config.yaml
n_layer: 8
d_model: 160
n_experts: 32
experts_per_token: 1
d_expert: 128
d_shared_expert: 256
activation: "mish"
moe_layers: [3, 4, 5, 6, 7]
router_score: "sigmoid"
normalize_top_k: false
routed_scale: 2.0
balance_loss: 0.00976
balance_bias: false
scale_expert_input: true
init_std_router: 0.0191
lr_router: 0.00257
vocab_size: 4096
norm: "rmsnorm"
norm_eps: 1e-06
tie_embeddings: false
optimizer: "soap_variant"
lr: 0.00911
beta1: 0.95
beta2: 0.95
batch_tokens: 131072
seq_len: 512
train_tokens: 625500000
steps: 4773
dataset: "wikipedia_en"
Below are experts of layer 3 (counted from 0) of a mixture-of-experts language model. Rows are named router (the router's row for the expert) and show model dimensions 0-159. Each number is 128 + 24 x the weight over its row's rms, rounded and kept within 0 to 255.
After each expert's rows: a language model's description of what the expert responds to. This comes from a sample of Wikipedia text that the model never trained on.

# expert 12
router [140 145 147 150 111 148 112 166 130 136 119 101 112 131 101 139 118 100 139 103 114 131 130 136 114 103 120 142 146 126 112 135 124 158  71 127 151 116 138 120 124 114 144 144 178 156 142 125 108 124 122 114  96 163 133 143 116  88 146 124 101 122 124 136 115 169 176 111 119 131 136 112 135 123  85 173 114 104 163 111 146  92 118 130 117 152 177 113 100 122 142 128 131 107 145 155  75  85 117 131 126 123 135 154 111 135 137 133 215  93 136 138 124 120 122  90 126 109 133 202  85 100  94 140 140  89 144 143 155 154 133 146 122 173 107 148 122 154 159 127 124 130 143  93 109 131  86 167 126  99 119 157 119  80 104  76 141 122  92 120]
What it handles: Letter a pieces, parentheses. Syllables ending in a inside words and Latin taxon names, such as ass-a-ult, Arthropod-a, albifasci-ata, plus opening parentheses.

# expert 27
router [131 132 135 104 131 102 137 137 134 120 135 103 112 104 135 122 122 100 126  96 149 160 134 140 116  98 130 104 125 122  59 147 123 122 171 113 131 123 137 139 131 146 160 123 132 168 122 162 118 126 121 143 158 125 124 123  88 112 169  88 100  74 124 104  92 128 120 137  90 151 165 175 124 144  53 157 135 114 132 130 138 112 135 159 112 150 168 134 158 106 142 107 123 138 109 137 141 156 135 142  99  95 122 121 126 165 142  87 155 121 116 164  96 155 140 154 134 127 155 122 116 131 110 125 122 102 132 131 155 177  76 129 120 127 131 114 126 137  98 143  95  75 132 132 179 168 169 158 117 133 142 107 112  46 152  97 112 134 124 140]
What it handles: Possessives. Possessive 's after names and possessive pronouns his, their, its, her, often followed by own or first.

# expert 20
router [121 148 113 116 120 100 165 134 131 104 126 101 143 113 133 155 113 119 132 167 133 129 113 149 125 165 146 106 133 135  98 126 150 140 105 105 148 122 157 152 134 172 144  63 141 114 139 101 106  95  69 121  80 125 140 127 143  98  87 118 133 153 113 133 111 141 116 104 135 125 119 151 120 119 116 154 109 135 136 126  91 160 114 126 122 158 121 104 176 130 160 127 132  91 129 155 147 141  93 171 114 129 133 121 132 181 139 166 129 157 109  99 109 168 123 146  68 156 126  89  96 126 111 133 125 167 143 154 136  87 150  63 126 159 134 101 143 145 145 109  89 120 164  85 112 142 133 160 138 140 124 109 153  81 100 119 148  81 131 155]
What it handles: Infobox list dashes. Dashes and line breaks starting bulleted infobox or taxonomy fields such as Coordinates, Born, Date, Class.

# expert 24
router [128 102 122 128 149 116 119 140 143 115 134  84  77 124 128 170 125  92 144 138 120  99 126 139 114 154 148 134 123 110 161 159 162 160 133 161 179 109 128 125 104 224 124 131 112 119 142 119 102 144 137 106 151 158  94  95 177 108 141 123  92 139 136 125 131 167 122 111  98 119 160  96 117 127 100 139 133  99 135 138 105 125 116 155 123 125 120 116 125 112 115 114 132 126 143 124 135 146 117 116 130 124 147 149 125 190 111  79  83  87 144 143  84 113 146 144 146  70 129 199 128 167 133 130 135 166 125 117 116 106 146 109 137 128 128 128 156 138 121  98 127  95  94 119 166 141  65 112 114 151 140 107 128 114 110 120 136 155 154 123]
What it handles: Th pieces, ordinals, dashes. Word-initial th pieces (th-ird, th-ink), ordinal endings th, nd, rd, and en dashes or pipes in sports score tables.

# expert 10
router [123 147  99 132 123  98 133 128 129  76 118 101  85 100 125 144 119 112 124 145 181 136 129 128 136 113 126 123 129 128  57 136 137 142 108  35 130 126 126 168 118 140 141 127 128 135 136 120 134 129 122  95 118 211 125 129 149 136 124 128 113 131 136 128 132 133 149  92 126 121  80 128 134 133 121 224 128 154 145 127 132 124 147 115 127 179 181 120 146 123 123 100 132  94 109 166 126 145 125 131 119 125 169 131 124 145 124 136 124  99 131 145 113 120 114  90 128 131 121 142 101 118 121 141 124 122 127  51 127  72 150  94 126 158 115  97 140 116 156 132 116 134 119 118 150 136  69 131 127 121 118 136 120 116 122 105 112 177 157 134]
What it handles: Proper-name and verb stems. Word-start pieces of verbs and names in institutional contexts, such as ass(ist), National, Museum, Championship, At, and list dashes and pipes.

# expert 28
router [117 151 110 134 139  99 134 136 126  61 131 112  98 108 133 138 122 118 131 133 189 138 132 135 136  99 128 121 127 128  54 139 133 137 110  11 129 129 129 163 128 135 123 136 116 133 137 124 131 124 123 116 125 200 128 134 136 124 154 147 126 129 133 130 140 130 153  82 117 118 102 133 128 128 115 193 124 167 156 128 129 132 132 118 122 175 168 124 139 132 138 111 129 100 126 165 120 137 127 121 121 129 160 131 132 148 130 141 125 104 126 145 117 126 119  79 123 127 124 153 103 118 121 141 126 122 124  48 120  49 158  95 134 179 123 127 130 122 151 128 118 140 127 117 145 124  50 114 129 117 133 124 124 116 124 128 116 161 149 132]
What it handles: Prefix pieces, contrast words. Prefix pieces like pre, pro, ex, re, dou, recogn, plus but, as, is and navbox v; t; e markers.

# expert 14
router [ 99 136  84 112  96 127 134 129 135 113 115 148  86  87 125 125 148 109 139 123 125 128 138 109 130 104 132 121 107  90  95 151 124 123 103 147 114 127 141 131 117 159 130  66 108 143  82 134 141 150  87  93  86 190 157 165  58 109 134 106 132 117 121 108 130 151  98 158 119 123  99 104 120 131 114 127 123 166 161 113 133 100 136 130 118 130 150 116 145 136 124 128 137 127 124 164 130 151 116 140 192 126 169 179 116  81 118 116 144 125 141 129 113 147 108 142 144  90 159  99 115 119 117 135 128 142 111 125 149 141 124 150 131 139 168 129 134 185 177  99  72 110 158  67 157 141 106 150 100 101 123 148 133 108 124 129 139 121 161 113]
What it handles: Commas after names. Commas and closing parentheses right after a proper noun or clause, before which, who, and, such as "Strasbourg, and".

# expert 31
router [119 141 116 116 141 148 130 109 152  70 113 135 134 150 144 128 105 131 101 136 114 136 130 186 139 210 132  95 131 139  70 139 125 144 122 147 156 179 161 141 142 125  98 135 117 125 106 125 113 112 114 143 164 149 129 115 143 109 147 141 159 175 166 157 142 116 147 171 104  81 100 107 122 126  85 147 125 139 152 147 147 125 154 110 133 137 145 120 134 139 144 169 132 164 148 128 140 166 146 142 116 105 168 159 142 129 108 144 100 111 150 129 127 148 113  99 173 123 125 108  75 106 114 149 128 154 155 116 144  95 153 147 103 116 132  98  90 148 158 109  97 142 117 128 104  92  86 112 119 139 128 121 120 112 148 101 119 193  96 104]
What it handles: Symbols and punctuation. Symbols and punctuation in math, money, URLs and tables, such as $, °, −, +, _{, slashes, periods before a line break.

# expert 29
router [123 147 101 132 129  90 123 128 125  84 127 111  75 106 130 149 125 128 127 142 175  99 130 128 129 129 122 109 136 121  48 133 131 144  87  66 131 127 136 179 129 129 131 132 120 131 138 119 119 127 121 151 125 181 128 134 149 130 128 127 136 132 138 134 134 125 171  88 121 124  55 122 132 129 115 215 116 162 142 123 128 130 140 141 125 184 179 130 132 122 136  83 134 103 133 179 126 131 124 134 126 133 162 132 131 153 123 135 122  83 122 146 122 135 125  85 147 127 126 150 109 117 125 134 122 110 129  58 125  87 150  81 123 170 129 117 121 127 126 126 114 129 128 123 142 133  55 112 124 120 130 123 126 105 124  88 120 184 139 133]
What it handles: Field names, coordinates. First pieces of infobox field labels after dashes (He-adquarters, He-ight) and digits inside coordinate degree-minute-second values.

# expert 16
router [122 142  95 136 124 103 167 127 124  59 126 119  88 102 124 145 127 104 131 142 188 147 125 130 133 108 134 129 126 123  25 139 133 147 101  48 135 129 126 179 119 132 138 136 123 122 133 121 126 132 130 110 114 183 124 134 124 125 133 135 115 130 131 125 133 131 161  95 124 115  89 124 125 134 114 216 125 144 147 126 131 130 134 137 129 159 165 131 136 128 121 120 130 110 123 174 123 125 136 129 130 125 183 135 134 141 123 138 126  99 134 137 112 119 114  72 130 134 116 122 105 127 132 127 132 144 136  65 122  55 146  72 136 143 120  90 136 117 157 127 104 142 126 115 146 111  65 104 127 132 131 126 118 116 117 127 121 166 128 121]
What it handles: Word-initial fragments. First pieces of longer words split into parts, such as con, expl, educ, exhib, tournam, plus spouse-line marks and pipes in vote tables.

# expert 26
router [120 151 102 141 133 112 104 109 121  84 124 116  88 108 117 148 124  94 134 132 168 151 128 131 130 117 132  94 129 129  96 116 131 135  96   8 108 111 143 165 107 131 142 125 114 122 133 124 134 128 135  97 121 197 123 138 131 115 127 126 129 145 132 126 122 118 147 125 129 119  73 140 124 132 134 221 118 157 126 125 115 121 132 130 127 170 174 133 114 134 129 113 125 114 108 173 139 153 145 136 150 133 138 122 141 153 121 120 126  93 144 150 121 114 111 111 131 133 109 153  96 124 123 124 126  87 121  80 143 120 127 143 122 159 111 101 147 131 145 120  86 154 134 104 153 141  58 114 129 135 135 108 100 108 145 119 110 185 191 135]
What it handles: Line-start words, quotations. Tokens right after line breaks or headings, including the article the, list dashes, attribution dashes, and table separators.

# expert 22
router [153 180 102 120 122 119 137  84 122 128 118 110 131 101 133 157 139 152 120 137 166 162 131 151  89 119 120 141 158 139 125 135 171 151 126 129 141 139 170  99 136 115 151 154 142 114 110 141 127 104 114 118 128 167 106 127 104 141 137 130 154 119 145 105 156 153 118 115 128 161  80 131 153 142 115  94  85 139 100 119 100 107 149 143 102 185 172 148  95  99 138 160 131 148  80 126 132 221 105 105 123 141 173 147 112 139 105 141 135 138 148 110 132 126 121 165 101 142  67 114 146 114 107 136 135 148 139 132 140 104 112  66 116 138 104 101  94 107 114 103 133 126  91 110 138 168 151 124 131 103 117 156 121  99  79 126 113 143 120 116]
What it handles: Acronym letters, auxiliaries. Capital-letter pieces inside acronyms like DST, SIGINT, IAEA, plus auxiliaries have, has, had and the after prepositions.

# expert 9
router [143 144 125 143 117 179 102  99 158 137 126 136 106  62 115 128 131 100 167 131 110 158 132 146 101 109 149 153 115 127 134 127  95 107  80 144 125 130 150  89 125 197 114 155  95  73 139 106 109 132 110 143 155 140 103 106 143 133 139 170  88 131 172 125 143  89  85 155 104 125  99 132 135 121  88 150 131 120 153 139  66 133 156 132 131 147 116 105 144 125 124 152 141 138 140 129 150 119 134 144 177 124 102 144 139 142 154 137 121 153 115 122 130 136 104  94 161 111 149 119 107 108 135 110 144 115 150 133 141 114 138 158 144  77 144 143 108 100 123 109 176 131  76 126 125 130 149 167 126 117 124 140 192 110 121 141 119 146 181 102]
What it handles: Table pipes, list dashes. Pipe separators in wiki tables, list-item dashes and paragraph breaks, plus middle pieces of words like Fa-ther, pri-mar-ily.

# expert 25
router [120 156 100 128 128  94 141 143 130  75 121 113  90 110 126 150 124 104 128 154 195 134 127 136 134 119 123 116 134 122  45 140 132 139  96  32 124 134 125 182 125 135 130 121 119 121 133 124 127 134 133  96 118 185 124 137 145 128 145 138 116 126 136 128 132 127 165 115 124 119  70 121 123 135 131 225 115 157 136 125 129 137 141 136 131 161 172 119 142 123 127 116 137 116 116 166 126 140 130 127 112 121 186 136 132 143 122 140 123  98 132 139 119 120 119  76 132 135 117 142 106 118 121 134 125 136 127  61 128  82 148 105 128 139 122 104 133 116 138 124 119 132 121 118 136 127  32 123 126 125 129 132 119 117 124 100 116 163 137 127]
What it handles: Infobox field labels. First pieces of labels in infoboxes and table headers, such as Born, Died, Occup, Notes, Title, Pr(ice), Nat, before a colon or pipe.

# expert 17
router [120 150 107 127 128  92 147 125 134  74 122 109  95 105 127 141 127 109 128 161 185 143 120 133 135 120 129 112 119 120  39 117 142 132 109  39 134 134 140 180 112 134 138 120 125 135 128 123 131 117 133 101 123 194 124 131 127 134 158 126 132 137 132 124 134 134 162  80 120 118  87 123 130 132 111 193 126 163 145 134 117 130 136 132 126 176 203 125 130 134 133 107 124 112 112 186 137 149 129 126 131 130 176 108 130 135 125 133 128 107 131 147 111 134 121  94 132 128 114 123  98 119 114 132 123 148 129  93 122  71 154  85 134 188 117 104 131 111 158 131 118 110 120 124 134 131  63 121 123 125 132 127 130 103 120 111 117 169 149 118]
What it handles: Capitalized word beginnings. First one or two letters of a word, often capitalized, like se-ats, G-avial, s-elected, dep, trans, Com.

# expert 4
router [121 161 107 139 121 101 141 132 121  55 128 114  91 117 124 139 126 113 128 153 186 141 127 126 126 109 121 118 128 122  41 142 135 146  97  50 134 126 139 181 118 129 137 135 118 129 132 118 130 121 127 111 116 207 127 141 135 131 140 141 120 137 136 125 135 134 153  70 116 119  83 131 132 136 118 217 123 160 138 137 127 132 136 137 118 168 174 135 136 129 131 106 133 101 107 171 138 139 134 127 117 129 180 126 126 134 122 127 120  94 127 146 120 124 115  79 125 136 124 151  98 128 126 126 125 134 131  73 117  83 152  98 133 156 119 107 126 122 152 121 114 142 128 115 155 128  59 113 128 124 129 132 124 108 126 119 117 186 142 125]
What it handles: Verb and word stems. Word-initial stems and function words in running prose, such as sett, sold, subsequ, resid, Char, plus that, as, who, from.

# expert 1
router [129 181 110 127 125 150 150 127 129 132 126 142 109  77 138 172 138 135 133 140 136 145 136 132 124  79 134 125 123 125  72 122 132 127 111  70 141 102 140 120 125 124 145 151 135 112  79 146 119 134 127 118 152 222 133 115 173  98 133 149 106 120 128 108 144 112 163 149 134 118 134  87 119 133 128 118 135 125 151 135 141 125  95  74 135 166 166 140 135 122 118 162 123 105 165 112 124 168 144 130 158 156 172 103 124 109 109 125 120 120 151 143 100  98 131 132 122 133 115 148 115 139 135 146 134 115 112  76 134  75  99 126 121 191 106 152 114 133 109 140 117 149 112 120 127 130 112  97 123 169 146  89 166 126  59 139 140 169 123 150]
What it handles: Short name/number pieces. Short syllable tokens in names and numbers in lists and tables, such as An, Lee, ang, ung, year digits like 201, and article an.

# expert 7
router [113 125  84 105 130 109 119 122 134  83 111 110  99 115 149 112 110 131 120 129 129  94 124 155 127 176 123  96 185 134 164 144 136 113 161  91 121 115 124 142  92 116 131 120 150 125 131  99 108 123 128 104 117 149 134  93 175 129 150 163 132 142 117 117 118 136 114 159 129 143 128 160 103 136 110 197 109  72 137 122 107 144 133 172 124 125 154 120 159 135 128 114 139  94 108 158 128 164 122 147 112 126 135 138 117 115 138 121 108  90 125 148 111 126 152 137 167  99 123 197 130 106 130 136 135 125 127 102 147 105 111 164 141 181 110  89 100 126 117 139 159  71 124 126  89 115  90  95 142 149 135 135 109  83 109 143 110 187 185 133]
What it handles: Measurement units. Unit and count nouns right after a number, such as km, m, sq, kg, years, months, million, plus table pipes and closing parentheses.

# expert 13
router [128 125 133 148 123 118 183 101 123 126 135 142 135  75 133 131 129 102 114 124 101  99 133 130 100  46 143 122 108 126  90  96 127 135 122 119 128 120 149 141 155 157 135 143 126 144 112 176 133 146 109 153 107 143 131 137 124 101  54 121 141  95 122 111 168 112 103 171 129  92  95 157 122 130 148 109 118 126 156 119 112 156 142  84 121 120 134 126  82 133 125 112 123 109  88 143 177 118 137 133 126 136 167 129 158 124 134 135 129  86 163 152 146 119 150 113 126 132 100  84 108 105 129 125 136 121 127 130 155 149 162 120 125 124 132  89 134 130 101 137  99 124 150  87 117 155 151  87 131 158 132 113 224 114 144 137 107 167 167 130]
What it handles: Clause-linking conjunctions. Subordinating words and prepositions opening a clause, such as after, while, although, when, Following, by, plus table pipes and the en in Gutenberg.

# expert 5
router [123 161 104 137 124 116 154 129 133  80 129 115  83 106 131 140 128 125 139 142 174 138 127 132 136 116 131 120 130 122  44 138 134 154 108  40 115 123 128 172 120 144 129 128 126 129 134 127 128 129 128 104 113 194 123 137 157 128 140 135 120 133 134 130 135 141 157  89 121 116  68 114 128 125 123 241 125 153 147 128 129 125 144 141 119 145 188 125 131 132 134  95 122 113 128 155 138 141 130 127 134 121 175 124 124 145 126 142 127 105 136 132 119 119 117  61 125 129 124 139 104 122 130 129 125 139 124  60 129  58 141  95 131 161 118 110 128 119 141 124 114 135 123 123 154 118  61 112 124 132 129 131 121 117 114 122 119 160 146 128]
What it handles: Word stems, byte fragments. Initial pieces of longer words (investig, journ, phys, exper) and multi-byte symbol fragments such as euro or arrow signs.

# expert 19
router [123 132 104 135 133 107 176 154 118  72 119  91 103 100 149 142 130 128 132 126 172  91 132 128 137  94 127 126 136 124  81 135 138 114  90  63 122 141 134 167 114 140 149 125 112 134 140 124 123 137 114 100 131 192 136 140  98 125 122 134 130 134 142 123 149 119 153  61 126 124  95 147 117 139 109 204 128 122 160 129 132 134 138  95 124 170 163 124 129 124 121  82 123  99 109 192 117 160 132 124 112 120 195 154 125 122 109 134 134  69 126 136 122 110 127  73 136 137 112 142 100 131 130 141 126 140 124  61 136  59 160 102 124 136 111 102 126 126 152 127 107 130 117 116 138 139 111 115 130 134 129 130 114 127 145 107 123 166 141 139]
What it handles: Quantifiers and of-phrases. Function words introducing quantities or kinds, such as of, such, various, these, awarded, and the 45 in census age ranges.

# expert 30
router [131 154 125 141 115 130 117 137 143  92 146 153 116 156 104 191 124 135 116 123 155 174 118 141 113 101 123 132 113 110  84 142  83 158 103 103 122 129 152  89 102 161 103 108 127 128 136 105 112 132 112 144 133 164 125  55 116 143 130 156 155 143 127 109 161 131 190  99 128 109  88 145 105 129 171 145 104 122 140 123  90 128  91 139 131 177 176 129 139  99 107 118 119 129 120 115 141 118 133 120 100 142 114 130 148 162 122 127 130 103 111 196 128 141 116 101 138 120 134 123 102 129 146 131 151 138 155 159 121 133 156 121 123 121 120 123 153 168 110 141  91  54 119  97 113 126 120 103 124 122 162 110 174  88 131 107  75 117 107 118]
What it handles: Breaks after headings. Double line breaks after article title headings like = Steven Perry =, plus opening capital pieces of names and words like Lab, See.

# expert 21
router [153 109 108 119 136 128 135 111 115 122 110 142 135 127 104 124 139 142 134 173  90 164 122 139 123 124 112  78 169 140 127 124 149 125 119  82 127 133 138 118 125  93 135 137 126  91 163 134 115 130 101 170 117 126  54  94 127 104 125  90 189 126 144 110 131 163  96 124 106 134 114 119 105 159 104 124 121 130 113 119 160 114 162 137 125 159 124 132 136 126 153  95 121 134 127 137 139 197 122  88 104 145 164 129 127 118 130 138 138 104 152 140 126 136 106  86 103 167  69 176  90 123 147 127 127 136 128 127 101  90 137 128 139 115 109 103  80 131 157  78 148  98 140 135 145 125  91 135 106 151 144  99 138 110  60 133 154  76 116 137]
What it handles: Year digits, place names. Final digits of years and dates, especially birth dates in infoboxes, plus country and city names like Canada, London, India.

# expert 6
router [120 164 107 132 123 104 153 144 124  72 120 115  84 110 123 141 121 129 123 135 166 145 129 128 130 116 120 114 128 124  40 143 124 135 108  24 124 129 133 173 116 130 128 134 114 121 133 126 132 121 120 101 114 186 128 134 135 123 137 129 124 131 133 122 140 135 171  91 125 123  74 107 122 120 114 210 121 147 132 131 138 130 133 127 132 171 183 133 136 138 120 111 128  97 115 160 133 138 132 126 129 123 170 125 130 148 132 144 128 104 134 144 126 126 117  74 134 137 130 143 107 123 129 131 120 121 134  55 129  67 143  90 138 151 117 101 130 125 147 124 117 130 125 120 146 115  52 116 131 118 130 126 123 105 124 121 109 178 169 131]
What it handles: Verb-initial word pieces. Opening pieces of common verbs and nouns mid-sentence, such as me(eting), do(or), cre(ates), plus is, was, and year piece 202.

# expert 3
router [103  75 100 119 100 135 125  77 110 130 132 103  98 132 130 117 137 148 149 109 112 155 116 129  95  91 128 114 182 111  92 136 139 186 125 124 138 113 146 104 143 175 107 126 146 135 148  94 126 146 119  89 188 112 129 149 135 106 137  74 131 143 131 128 135 185 104 124 120 103 178 141 117 112  98 130 141 153 156 136 148 136 133 173 111 154 170 129 146 130 145 167 138 164 157 123 121 177  94 138 140 151 118 157 142  98 108 116 110 141 131 141 109 143 143  92 143 122 119 163  95 156  99 140 135 123 137 102 130 179 128  86 146 128  97 120 153 114 153 134 143 145 117 121 159 159 118 126 132 153 177 102 133  78 107 152 138 132 162 140]
What it handles: Sentence-ending periods. Periods ending sentences or abbreviations, often followed by The or He, plus line breaks after section headings and some number pieces.

# expert 0
router [104 103  98 129 101 131  57  69 151 122 116  94  87  65 112 118 134 128 125 164 172 134 111 129 121 138 135 135 146 115 116 138 141 126 138  86 143 105 181 135 170 130 133 132 165 124 130 129 125  93 111 148 118 159 148 154 129 101 109  65 135 180 139 159 161 176 134 114 103 116 141  77 139 149  82 115 111 148 145 144  92 110 139 128 133 177 100 147 130 103 123 119 109 119 111  83 152 155 123 117 119 128 118  96  96 146 109 109 115 112 150 164 125 142 134 163 134 130 121 122 118 115 114 143 132 136 149 154 110 122 139 139 172 148  84 106 126 152 109 146 114 138 133  67 142 156  89 112 129 153 147 108 135 129 142 130 137 121 112 100]
What it handles: Infinitive to, modals. Infinitive "to" after verbs like aimed, promised, found, plus modals could, may, must; also capital first pieces of names.

# expert 15
router [104 112 115 144 105 116 110 119 138 125 137 117  56  93 161 171 134 121 109 113 138 114 121 114 143 162 146 110 113 120  65 133 110 146 139  71 125  90 175 138 111 169 154 134 118 115 113 142 131 123 125  94 150 152 115 143 151 142 131 101 123 146 123 129 163 140 172 113 152 103 142 134 133 157  84 182 114 101 145 120  86  93 133 132 122 186 157 111 105 121 128 132  99 100 142  99 175 144 151 124 147 155 170 152  79 133 157 126 160 126 139 123  98 167 113 124 117 131 123 191 107 130  92 143 135 114 149 120 168  99 136 151 157 113 156 115 150 142 129 118 120 105 153 114 112 130  73 136 115 112 171 144 130 108 115 122 121 125 123 127]
What it handles: Article a, name starts. Indefinite article a after is, was, as, considered, plus capital opening pieces of names and places like Sam, Ak, Sal.

# expert 18
router [125 151  99 135 133  89 151 139 124  66 125 109  95 118 127 136 124 118 123 139 180 139 134 132 125  87 131 122 141 121  53 141 137 136 105  40 131 124 135 170 125 132 132 125 118 127 140 120 128 128 130  99 115 231 126 132 140 125 132 136 126 128 135 126 135 135 154  82 121 117  77 119 128 134 117 227 125 158 158 133 129 125 144 131 122 167 193 121 136 126 128  98 127 112 115 162 126 131 140 126 116 125 165 141 131 144 122 136 122 108 134 143 116 123 119  87 134 129 129 156 111 119 126 136 131 149 125  79 128  64 155  93 128 164 128 105 133 128 137 127 125 134 122 122 156 122  66 108 124 125 128 126 128 115 119 116 124 146 150 134]
What it handles: Verbs after subjects. Verbs and adverbs right after a subject pronoun or noun in narrative prose, such as foc(us), sup(ported), typically, remained, joined.

# expert 23
router [127 145 108 134 123  96 152 141 119  67 126 110  95 112 121 143 122 118 126 151 167 129 128 131 134 105 124 117 124 126  63 144 137 132 108  35 136 133 134 177 120 127 128 131 125 131 138 127 134 130 127 102 123 201 120 136 141 123 144 131 129 127 140 132 130 138 152  85 126 114  61 134 122 122 115 227 130 151 143 130 131 126 152 112 125 158 164 124 121 131 128 103 136 109 117 167 133 138 132 127 124 136 181 107 132 153 125 142 120  90 129 142 117 120 119  83 134 130 131 122 112 118 119 132 128 148 132  34 132  81 153  94 131 139 122  97 135 131 141 122 114 133 128 128 164 134  66 108 129 116 126 135 122 119 132 115 119 179 168 128]
What it handles: Verb stems, digits. Verb stems before -ing/-ed endings (sup-ported, teach-ing, lead, develop), plus digits and accented-letter bytes in tables.

# expert 11
router [119 159 105 121 130 103 118 140 120  96 119  93  99 110 135 168 124 111 133 134 195 131 136 134 132  95 125 113 127 126  66 135 139 150  92  36 127 139 132 170 123 128 164 135 113 119 135 120 128 126 133 102 122 161 122 120 153 122 140 129 126 122 128 131 112 122 140  99 115 117  67 106 131 132 112 200 113 159 125 128 129 127 157 126 133 198 170 119 122 130 127 115 120  89 143 144 128 177 132 113 123 128 176 107 120 134 138 129 135 170 134 150 125 115 105  83 142 124 116 165 112 130 115 133 117 134 117  43 124  60 126  96 134 125 117 112 114 122 151 126 135 110 120 120 153 124  92 113 121 117 130 131 132 126 129 135 141 176 177 128]
What it handles: Pronouns and determiners. Sentence-opening pronouns and determiners like He, She, one, other, every, next, last, where, plus Republican and Democratic.